config.yaml
num_hidden_layers: 14
d_expert: 128
router_score: "softmax"
balance_bias: false
num_attention_heads: 3
vocab_size: 8192
norm: "rmsnorm"
positions: "rope"
rope_fraction: 1.0
attn_scale: 0.177
init_std_qkv: 0.0188
Below are experts of layer 11 (counted from 0) of a mixture-of-experts language model. Rows are named gate (a neuron's input weights, with its number), up (a neuron's input weights, with its number), down (a neuron's output weights, with its number) and show model dimensions 0-127. Each number is 500 + 40 x the weight over its row's rms, rounded and kept within 0 to 999. Numbers have three digits each.
Before each expert's rows: a language model's description of what the expert responds to. This comes from a sample of Wikipedia text that the model never trained on.

# expert 7
It responds to: Digits after decimal points, percent signs, units and coordinate marks in scientific or geographic data, e.g. molar mass 451.61, km, °.
gate0:546580463523573479490491483494572369480533492496485416484572452442577505478491492527445544544468501486548503554502403482504540534543457527458434563481577467513527518444446475502512490489465515633490492516516494522483481440480500529504556453504507528537482466406552504452471501492479528520470468525498475489522511508488492551523510502549499514561477562479468464462516463536466495448550
up0:501526507486462485531534500481510505515372489543509459461476588554516458477471482478488519523515483541508419517453515444532476509533501547474582491496504466515576530562463553497461511502511555593517455475515515446476561471460503524505481569466528534454521423510536456466388518510445475552571480474493543539527593491532467429522498573535492463506440483545508508475495486485525519585495
down0:530514480491513508537548479553529430490458566596491468474509481559503428493495497512476480488460455483476506451437461528516509495516485592531556402450548465459566580553478484472462521465551468546522485485582451474454482521502488436541413468501547497501502423497539534550524462536482550565499542527562507518478445520469481433554477426481556458535505556486497521488484522502438548495523
gate1:512522453518563450428548416515432521520445526463461490451503449561487440454496488545517465517481568576515529507538419496528480445523462480483517533515541520511498502547590464502451432498460544618548526520501513511405479540494461505475595479517502488468498526501453460489566535436525447535487537458531552575517446467545473449504461527518505485517507566469459460514501481473474516484488
up1:558558477473515536436554507578505523455510508465466506483412462461557552519494536548479569514469479528523517403542528527524511475519482497496550486499540480452452474422598477433480490519450518471464504480480502546538491506398550573540552512537459490500545447509515500561479467478442521505497537500526521479545544400499445505471464494430500477562503554443464449506567523483511434481484
down1:546494578509466459561537462514487533521464581477539546468523527476485530439505438472502526453554455399549477456462561528460477401588426504445490545463505438479492513506519556516524491484525453516533487475504512497515479476499528502528547518572483509508494490445459492498574441474499495463508513551484564559472454517515452440519491549471490466440512491547504475373465504465545576528511

# expert 9
It responds to: First pieces of Latin-derived words and place names, e.g. exp-edition, conv-enience, opp-osite, rem-embering, New York.
gate0:574554568552495477506423472566490507556548482483446472439523507472543540533567463477632505501472451437509511519478519477482456415544501548509424500560553442517487521458439460505491506530460439555501506470457525489450432481530445512517493504528511495540567477514533487423469440495456497536530446524565522504540497429475543544533465457479471516531514488524471507477478407497519483522523
up0:488535494481505407566481466502503557534528587534381483552493505532498442472531511510532488457514557495473470478487447532507416464516468466541497467527485555491517494550535478542522558495504555585498484512515524481497519546574546474447510487451519496517523543511482503475559523416562501534469573486512505502581512490451540530512524453546526491506413440536503541526387527449481453563522
down0:496487494511455448547459448509525535439523521466380466533531528553498566481523457530515508551469468496491542535600476465482540498598561617428475573531457468489494538522502511548501509513440415507449475548511495514519469479503534489533516420416531443497485459477492471512554482472493569471457447532477475500463446471438502514494429559541472484468487475481481482488478516528516453477474
gate1:526537568474483471507431471564490512506427549536443553476505477418453443510428551466518556564489567512466531441522463380485466547490448532576467575533552525470457495502494466502493507580466479494531500508522443532514470503520469430512461498500502536485492496485468471412521517545473491470512475452528522578544506546577475497526502475448490562471484526535464458509551552463527475434489
up1:543494506470469557443590463457376449511513570493507483478521494541468481501489429493483513423489553437495482507539517502451495450425469520541514543545499471490419529487468536539500447587480511453447514457472446441496465461535545474473544464480527486487486449510470506487538428421557569502557450553553490455537505503561481427492488488528520494552462502540499554457492485484522513555545
down1:503505487474555543478522464502490513499516547508505406482445488511474455510485537549508403565523489534561441454498518540584523505556466518527482453513501499523501507462450551503557399508523488543535464389452566469467546433468555543528527592467508495433585592481474462565475490492424505542519495483434527539508459475524516477478536496482532506498483471542507475507576473466508509476520

# expert 11
It responds to: Short syllable pieces inside foreign names and words, often after parentheses or dashes, e.g. Hel-si-nki, Ph-ili-ppines, Ne-pali, To-lna.
gate0:463568497422515493520567507543485526582478531450466424478629461513544532547510427491531480476436529461523556516552500560579512539451501516481507537486456517472466576455549530510514450477492501453474523536476513429539512533538502489467553510531534503503540542528507525528528573470488503537484447548502499428425592509566455460478508438534495513513507403524492529486508474475477472515521
up0:532468595544503553520472426484538424513452457519441383426524471491564526545523502484482486532519545523417504465509506556466515511523476530472586527528482501445504455513510482464518494528483516484472453557489516452549479501525473570478524459437492558521509505485526518515537523439470549554521458518537428526547500486520545501525354457512505520496556525485459480492486512565520500556571
down0:500483445575484491494541476501523456465546457472439482521504554440477462556524529505475525477501513447563461463490510460483457466536529500509554541486498564469554443564532489507541505573537464465515558518491444551467505428486415573471518573487480527487542586481485547469537454474483486516455465492534460477498444449533457526464491462454468549552517514530414507483526567525573409547567
gate1:490491554530522429490546567539600549521572526590522457578521567463500476505482452473483473420506489440511528535502519486508520449485506475512535499517525608525505460499462496468508532530502454570492516527542496492594550536558450422419503427510544447541611491543487524497485531518464455513455459516525469477437486467526489535497547502470511564507517491494514516480457510475467515437492
up1:441506472481542552577507468472479434541417473500459511514473511549481570434478504526545466440496554485475471528495565473488488527409511433553498525572541517467455550556516505472518499480528496532554562518510473443551565458496562500542579581540461461553472491513506525424513440497515495505475480387497469483502481519479463508453484563541473478572481499562519488461458488512524527475564
down1:464537507521525516504485402478480443507544469540494456520471551502483528535465502432524463533520516538380475540481471536542520482493510535484543572490477483575518475510480465525534473479448538478510530553499458533529465544476580522493524497529505590463484440488470541453509486468539456523542523555429555430516411489467480422476508415461480497427513450554498467506534481401491560511460

# expert 3
It responds to: Content nouns and noun-ending suffixes after an article or possessive, such as season, interview, agreement, politician, film, competition-s.
gate0:503485448440524498501494556523447525480541584520440465496529514522515470554445501538566518510503504478527541513516499539479523529428495461439480533484463529507517492521605451469504529516499473387536600427534549537528538449492464496475508542515499485512451505510460482519557545468445423474456500454493490467507574439508476420558535422555422500525515526403487481508478527483529467490450
up0:468548510538488488528431422533496541501561514422520466556491504533480477545498574487478484566486543563503471535464426470566501532525495494448525488536507533555440461456477493561490440484524446542461474508450492493575484534533477504540439550465433480553512567603569502480421490557467476536529575479489476512516495484529534576453540444480421526479497474472474481518483511449552462515520
down0:501505492567471457554517521489459540427531480462528501553471518496528551545502489503573437531515470484541575517564491497514416527541430528470472571471474458531495474528524519513508544496559523519544530427508522481529483455500604484522502520511557443527515475449423517509513453454478491475546490533508474508474528437569487489441504485462466450388427486438433519415545508548542462507463
gate1:500485462476452498525536577506508525479442468524411507476505430477458494503501552505529469475534439491502404531529521495527560454527447449455478516472465500534498457531510570497506489524457463545509527483547500506440561442548503486486544471486489637565507431389526478513594426452497504465502453474475516505550535529531528549528461465463556491494573498531506443472497520474530499547545
up1:526535531492446442512392471494450546517439449518457464410509580544495468470463486529508490506430526458546431497534482518495553470503521460490493499515467511433538515489500449511521532446477489524517540418549491545469561498522435477445513414469518463519521562540551504533460445557470498515514487546491536558491552481458517535488538413499516533607409499521463486498518528522512545434497
down1:516495480449618476524513481580514480493501452510446537421562517494497528414520469513537513399492540495539501496495577489527531486462515538540532588462480496506498427506405481574541475504501525469515472572549467532494455438440483461516531462545476580538544434574458492453448532447524519471522525496510475489495495502511534522503488509486502467430592499506456521562493509515497444459487

# expert 0
It responds to: Prepositions, articles, possessives and modals within narrative clauses, often right after a verb or comma, such as his, with, into, would.
gate0:410465465440564544513468496495544439512462528538466467500514511505478503478503430541494486515551468534570496478510427481475529513481503472501509474523515514418493526487567528561507498525472428463476512432490569529542531561527506529495419525535494507502526506478527473413435449537488462521520431438494512400562564542541550518499463519499492446541499467550515525526536433407400502472511
up0:551546453551540491479369495525403481465493541484496461527503565503500443427570496543556487460525524447485522510472458525457478496467501527567515435499487469475464550497427506498564501516541505421455521410510509512508420544524479528517468486506530450526467536550525425545445533513529499536531476478520450457474515557510520524441502467527424498549498506486522549514462503453435501423452
down0:536419500437486522472531497564465501422530453548521541515484523510463479504520501496548504485512502446512537540517499535566500532510458466379485509501490468499551484551517468405469518497507560495538524609513572493520489435521575439482458440483514501526469436470443580523525447521483583514494509486447494620530467469515451496552520500501512500481512435496455506478446498542460517561520
gate1:484496473441471528532536520504471538480541528434478513474511469463520439508520546527494484522487500475490511504505515469474484557410558440488474525501545453513485603561535412473466545529583526470504503481491508518498540506527506509427443475566488524485470529479520536520563570457503568515507485525492488481489469490543440457546467515501460565429473375483463466411386489532525507477423
up1:553508517520460498540446536403497473503470547473529493541468549495487469565492496489483480358530489495489519500459558456475413513514500479492478534532515537446476491499483507432434472535546530506468441512494486462502468551476439528439490459468462485514471442607559561554499497459582515486457533401457474487440466512550499534523498446525558527552528567494466512467468506493486431465501
down1:475475490482500477536521479492511499427519486507491478567531563528423497489501515500516557566503542460513435460519445494391518521468462532518514507455484520432554519491448510554493537458504486497593535484431522477457549521515536463482471451452518510418522597494466504535522631510458519557479482506489473517580483492539494538448490498443545521524475393464560513474540570504478474466475

# expert 1
It responds to: Middle and final lowercase pieces of foreign proper names and single capital initials, e.g. Virtane-n, Büyüka-k-çay, Kolka-ta, asteroid codes 2006 RL.
gate0:473473568535584487402518511523521473505512530529558522510499487516528527493510454530530552554448484464499429457532472477470461433548552506502446476481509515468473527549493455544529411506430452443500474414571495487491468511518449494502400426477530488538559461482510532438523516509456484559504536515472503475522497517508525442482473483399543530464535492567501468456522466423572565470522
up0:460590405431506509441487490475464531458519420491525519475521546536509572494548552445504566496441512504453547493545502443440542506484517468444504510475503545525557479466511486521547520447472509436494518513506542490521518590453520522533516490541450492491463510577432466540493480534535499514421478458495416534479511521559462476474519549576493473478475548473512457418469494556458441418493
down0:503524488511536552507484492517475509444459456519484563463517372501622530524493465453442472488539525487542435459572458514487562448482476467494466522481494494494498520468515496493519478429518510597430502518509559520543495588486501583470406438559545551489560518535520472532462624517448490543495494442530526516471501502494531500475492519530510486513506465472491464552566478517524530489482
gate1:506515502475577450450551459466487447537551613468408506441549519494537470419505470519445532539528496564538487476493466524462488505563473538502459534421430519443546525498497529448466439588442498523545536483436482504531471541503485489543455472493493509498499510504601485535441523563490441438438515462534457508512512490473487417515423487515479477467506477508471479500478560495492477484444
up1:485545501536469582504509515483493456556545485464499510434489480452488463481463606505570529474462493543476488448494578472515519473515502542480559560500479479526499570469536466562513533586506520519523498552453528590572520382507531499526529517506467539460522570442523491534572505531454420484535487520457491547548487486421519535537504474483437424502505504505569511468558554505504530509477
down1:436452514481551527457484462494493509489578564515589460497539492497497470501491569536519465475473539440453541458463488470419435556487549509529470440473495473526516543461515480466500523565425469542445439544553475554534494458515535558527469541559503523417480548472451459438525463517444477462498523529493474561471516462495501525576453467406449407511499518471452514505534461496477539505478

# expert 8
It responds to: Capitalized first pieces of foreign names and surnames, such as Sch, Bel, Ko, Ba-ñuelos, Bl-abby, Re-uter.
gate0:555503506503519492430439469512512525469540501488503445466512578529527532473420474526515513503503526450548475479470520516499547578507455482539456505495401544491524486540487541417454478566565470530537487478529504518533424493523439584454504452490499423491413491544492394532531504513550530468463513552515480507503480535499473613513543504490521540487524438509547518494537567524511528440421
up0:489453560528539476496413472517416560511462506457459471518478469519448499421490548546408522494476546534514499490578506568494500533486463594475502460451473509454474461473459498515474526583463444525565451489557481522453485496503464528515439548495432543489555519521522561492517532476515561470510489462445501572438425530511453428473500481477507484560489465410477517470520466539448496522511
down0:542523475508542493410512442482445438480535432508472405471451550444431490474466480529480447529505540486557495460505556509534523508533504594488514535511505469589492541455447470547511439569538571606507464442422515513508443486514516528456539463461475496421494552539476469519527598488503530550535460441526486548463490512532499469487525518492507446488530453503488490531552533494491492474471
gate1:511556456503550530364551483524554449492463548565501479454450542432472507530507554592472578559469549489520531493452478505528550516530539542489487554470540499564469596503535491488459451437477465532494480479525513469479507507527473578482546533523479508511520425477489463499538512476482448558465508472495460473487528506539510453504446425532549496578546490489545493500529449430568480470511
up1:433542573513454453463442466463468531516522563574465446464483480487480539571474446518517468481445445463530480553445520446495553449501461500495452481514500461498411572518491543451456512464504553448478498527447464457564501490515488481475479550539508524578529501465534519457462476546477545612542482567487442506467547478503469503446565488517465460484470487460483462496517571464478468445432
down1:465434467502451504543462519448501503525533504526533541478494490484557540492562481551478527498497596521544445518446500506534518476508422601450456518523508504529475514440514392542586474469539446560522504559472446523466508501510463492515461497551493539486553564518497556548464445548534561447410474551531522525514527551501555474488486507479454600536516490507475551502508508439496471467564

# expert 5
It responds to: Standalone numbers and scores inside sports or statistics tables between pipes or semicolons, e.g. 7, 16, 3, 2–1.
gate0:438558524459484495531488496516452473468472468442495487521492492533429461484497463550534485557513455422527439565450459483414483478466495530546484435424520501554515542452560465568513500561487532587473535503509514541442468488524470495412475494438499561495522559473515479471542510474420523564517530542447471505517430546505487462515503512523502549566528509585403500449460529475483470492506
up0:504459520439446584517478516495448524556515514487456482485429518584505477538480478542444455516589483447472484564508526483487477494517496510468455514442526513533484465480545510510484481533472488592525515488452515468528492474532481486497478541561458526522467521449547505501513520481579499549460497456506508455556578504424529520488535585461520592456559578525536480580595560552499477560532
down0:430448530522447552526467541504449566606516535449459500547397583506472546495526470538480452468476513492449489509520503500505466473459458446538501526491464550536503436596533471578519530483476498507522462530492516486463484579507492505540496469516505458553444516493520474458530462424563469427497491470455502443531542498509453443487493527491456500509534552396501599513514495529524457502529
gate1:514530512488488507544481556499414489503531491532563528528577468515410500481473481457545455474499519462460449547478480520453465449552503530511487557438495498520502506524548520468461467522565420483505433431410517507473515400503554535475469467510484489462496460496528492534556500512535433499583499514418476543477514551512528444561446511403514499500551576501524549522510487482423564472472
up1:487510487443512488517423464419501436457534556555459509499484509450541481503544525468541482473481514540485460488533500428569453445556480440541576494481473470521568530525541501514528588506530560500504512530517499537513508471554537388524479535529505530466509506465409474557555493476520529441498533467460551539517406517477547515551500536491479497586503524450447525475524502502526442434579
down1:486488559488539512447507518520424483506514465544505525596535554496514503532460500548475427467463515508489496538520532555495490511533443483487508477483488488482450524533501504461487524438461468462582531441504458414558487439470519548436481513583538476524494451558570541463447548538429398470532518436531540475453409481526512498505491537460558540496513481548496510553515545578453546491445

# expert 4
It responds to: Pipe characters, semicolons, commas, dashes and date-range dashes delimiting table cells and lists, plus month names in tables.
gate0:472531419531513478565555552491470486527458488508490423495440472484485473485473365496551503489432493436504462471534480620509546513509520507497438494481500528514517541556522498434458431491536492557449519468485425547484534523472552531514512499524457503508533527511540483487529510486560498480480474407545567451474473500536482535440536425520504576567435515526501463548503505489477527528577
up0:462470492554454510504458481572481487553500439472473481499479465540480487460566521478501459489467453468478491506386471461471517505548588560533497529543459511503521502408482559421454517550449548566463438505469532497439485452473447369523521482509476489551505498499490479494554489509465555496518512515555478577573434419482521526492505510510518485494469428517538526560492551541491481466471
down0:517538488512498514513479518529523471501477520542508514548534542549539477464538535460463445528513351529527441490498503478563465482632532554506431501537485481483527477468514528492536534510510528388499461505529512475533511578543496540561544537495495514520384551453546509490483515409506418555507548464490426476456522457491441498459486549454517473471491512518506468563506504490518510471537
gate1:461525503518457496501490517451592444501566509506531379470584519496525491523534531491444527485555549496511503457506515541489486509501473433540433491461443432493498496486477513572540466506519538561472515457548516492504398458449482460514486551441506577511495488512479464439441509556493512490535515605492462529494496548517499545536557451458537509547457401546452458490530518447499508468553
up1:458553529439516474510506511526470531480541463495555454481602482494556541468476482525532472447490501493501460501475471501439490475565540525538463548544467541522520455494469484427567426531448562533529457436505503435458442528510520541459504546481457563520441439461570500460529459494536544543577539591507505498469545467550514475452485446544501458535512482506500515476430512423430555454489
down1:576495495580515578503472533496495532526509514500501552537597580444504500505449539513520553451539527507523486536546542519494526509512473493476583519562507451491433536436520478559509482494499442568449568534455492483510512501546413441487501460494489432525536458441479441459461527545427499455488507485487538468513464541508506494514562465478519463534585472521537533592477553515503474590506

# expert 6
It responds to: Auxiliary verbs, pronouns and of in encyclopedic prose, such as was, been, became, he, League of Nations.
gate0:553504509479495511473490567540499523414527434447470444467476533497510477532471463551516497529524513514522617457575458511429454531494460491504443486510551575441494419501506460479572490536453577461550571463476519488504474496515485531517571576532529525517419519476526484515447494454534519460481453470478544398503480447472509497489494479524489464514487490531530460453495527427560515412488
up0:443406554584526499471494450490488514513451438546509479441445505496562530525571555539476577457492492510453483502405464548565494470524532516484533519481445484490449442473504467550549511470493479584533490551569454498505543498513502429567532435422487474498517477548493498478530519535484498468584452481554565525514491552488466547523502519517526485453563447527463494500476509502406529523493
down0:480523484485462444485428517580535452459526479494512489520452496540458495431490446510557443496555545454521527529590535476416488528503499521501443492525465502495506454490527556428544520547478514441505509477532503526460528581521515504461502625515538521521438497461523528527495372433537547495456484526504442451513523490479527485450516462486445477486547501515514445475468443518521436406521
gate1:472476538568466452549503544449506515469453538419458578478492445483516452488487519487559511466557527436545500470439455510461538506513595499469485507510482527525480455528529447431539499491490439553507522540504519488539451447521510485462598468584488456509608561461483495416505430525498522531472537528519483485550520504491527545493499515484426503490525467579545413530533524483436507526509
up1:459555481452554610484516472479499518507510539457439559482539485510504476504459517440476483530507507562416547509511495521468583415488503500518493511505499514522475505561470507518496424523622487401575562462452501511514484454501475551496526536547478490486481472539479438499489385459520585472522474517489426488428492495477529522547527460520468467482500526513499515505419514509581472492471
down1:466500456586534483494500437515469508451530520524527491505483466494515473456467494603606498544450542494486547466531457435528478514463543495528527499500536580523473518490482503415485537593518411598483528504506509500441500535509468488449468501484522487438520509425459479486506487550470543545534438584558485496512455497512541576466504529437490491477523518543449412483512506539459499424529

# expert 2
It responds to: Second or third pieces of ordinary lowercase words after a space-initial fragment, e.g. int-rav-ascular, fer-til-e, i-gn-ored, bar-ter.
gate0:505477513487543576439479572486517512491549495513596465452537522467505519521507507572550471544509497496534461514495524539548521496469464549423387504485508486524554485531529482521478500497494507428463491488469550545508413476466487538520463435529502528517553530416474473544567505538492524522496547491452517538569506610581518527503566477425559512461561466475505472534512487477581434488512
up0:402472547469550492442527490503450501533483584526592428519529504487479503530504482527568455517538470482473536426492496506534499513551506506476480481540385442540472492521515579446468496542434472419476485492450470503471460531565539541454532479482538540508565496464469463570455515520485498482510464525484531499542434580494494525549546523488550456472485428403497498554526493505505532545462
down0:487501479530503483476522555491405534525436471434531510505453502430476467484491447540511532577492507529504469558512534491509487460490474504514482494510482445502436471600465529478461499442512509659523491528538460479488559493426464548456446579494479472430491563506535444442496454446513491499545560534526492469439509442514502489507490428487491578516546488555514519506482551476507474510421
gate1:521453416472523519533452542495468500474498560509465434479504502563477494456499593507496521498482546498525438510517565484538545420420472514510501555538551514452509506503560454503476453487531502483488463445543466489580488510525465471428540444440465543576509520554467447527544526515456477427478557497420451466455583543458510404474535515492567454438480501490506446534515501520489496488466
up1:541535475442515480502531554478490525546539490533520456584530460530412504490473532506492429524586445525545469493521553540526430538520491546501468519467499510460481511563516447532446542523501567511442437492559471514514510476621497510539496534557507531519496488448487476479473485476495531608535472463512502514499576496453521503504582503455621538489502519475462534568469479486417485474474
down1:553531520547507492568503469464487455531436479534450435452478474545465504517468545509542496540486494464501436451504527526463528480466539491427486527539473523533481492488533429461552474487472629576604567507531536486489479432483594480475533516564499498444450498477589512520543482523444449503569492467431480554532498433453513506511500558504513504549504482565461529470459507498555518496493

# expert 10
It responds to: Line breaks, section-heading equals signs, opening parentheses and quotes, and compound hyphens like self-published, pre-taped, re-established.
gate0:526508581518521508578478452480542504457452536478469440449597498480563496571428510491525486582511535521470538552559556542513479496548481502445463500447471474542510415437529483485482451538501547517512444459487510461537505524482523456460476468501464475535475470480575465467498504623415512444551493490486576523512473531449455478526412496531549516538490459483454500534512502476541468474485
up0:446558473491528547412477542571499476446513573474456521512512543456457527541454457470534538512423526522473465533520474534492536464531522518488536491426531423531493510492444415523506493481494561415535576492516517554575517474512430452524503526460485511480556510523497511511467523424447540501526539538493504541458520509537545456485454549474551467525463577554484596479461474499481481416524
down0:474479510465422442457490541465507527475420543495463503458488565462501477521560459535492464534410503510506505540564540595573525526545569504501560417474448520531572503491558484460498553460483504500591487489543464561474450513489511481501564463497528546487493495491452550473490495511512614464572531534523504444513500532501505575511576518475464543491461482487498548480546578526508527497486
gate1:540420477500509525508417555489509476506559549498495486481509486475456532478583548506558508495556565440514566535553515572489494482498447471515521493428478530410484537439556448526495492497448528613450513523429506519465446454574468505542502560535492560510527484466442536462521508490466547483422498514475544563522528494538428495465502484459533527516497432457524475545524509480558446477514
up1:472505525520400460527442504510421455501520607465512505548558474492582465484426459480520453525478514455474464501527490470506434445449532522490515484444515423468481474546479532523447534484477414453479489468480496466486542529449459503487530493529502602512542493480487434540548466481497470576563523489485524525564479518488497434530530450551527461485469468483514472521500406483394513467482
down1:551467475461561476440477551569487541427467495497506503510502474516426423518456470465538556457483489468501510455533430477486509489537591482480503463507509488549500495538482530502462474506545461321483492519454505560482565549499514549512497501538543462538559453503478479465537490483515465499521491471513483505493423581506537483512506585515445542437450505549522491568465468513473449468440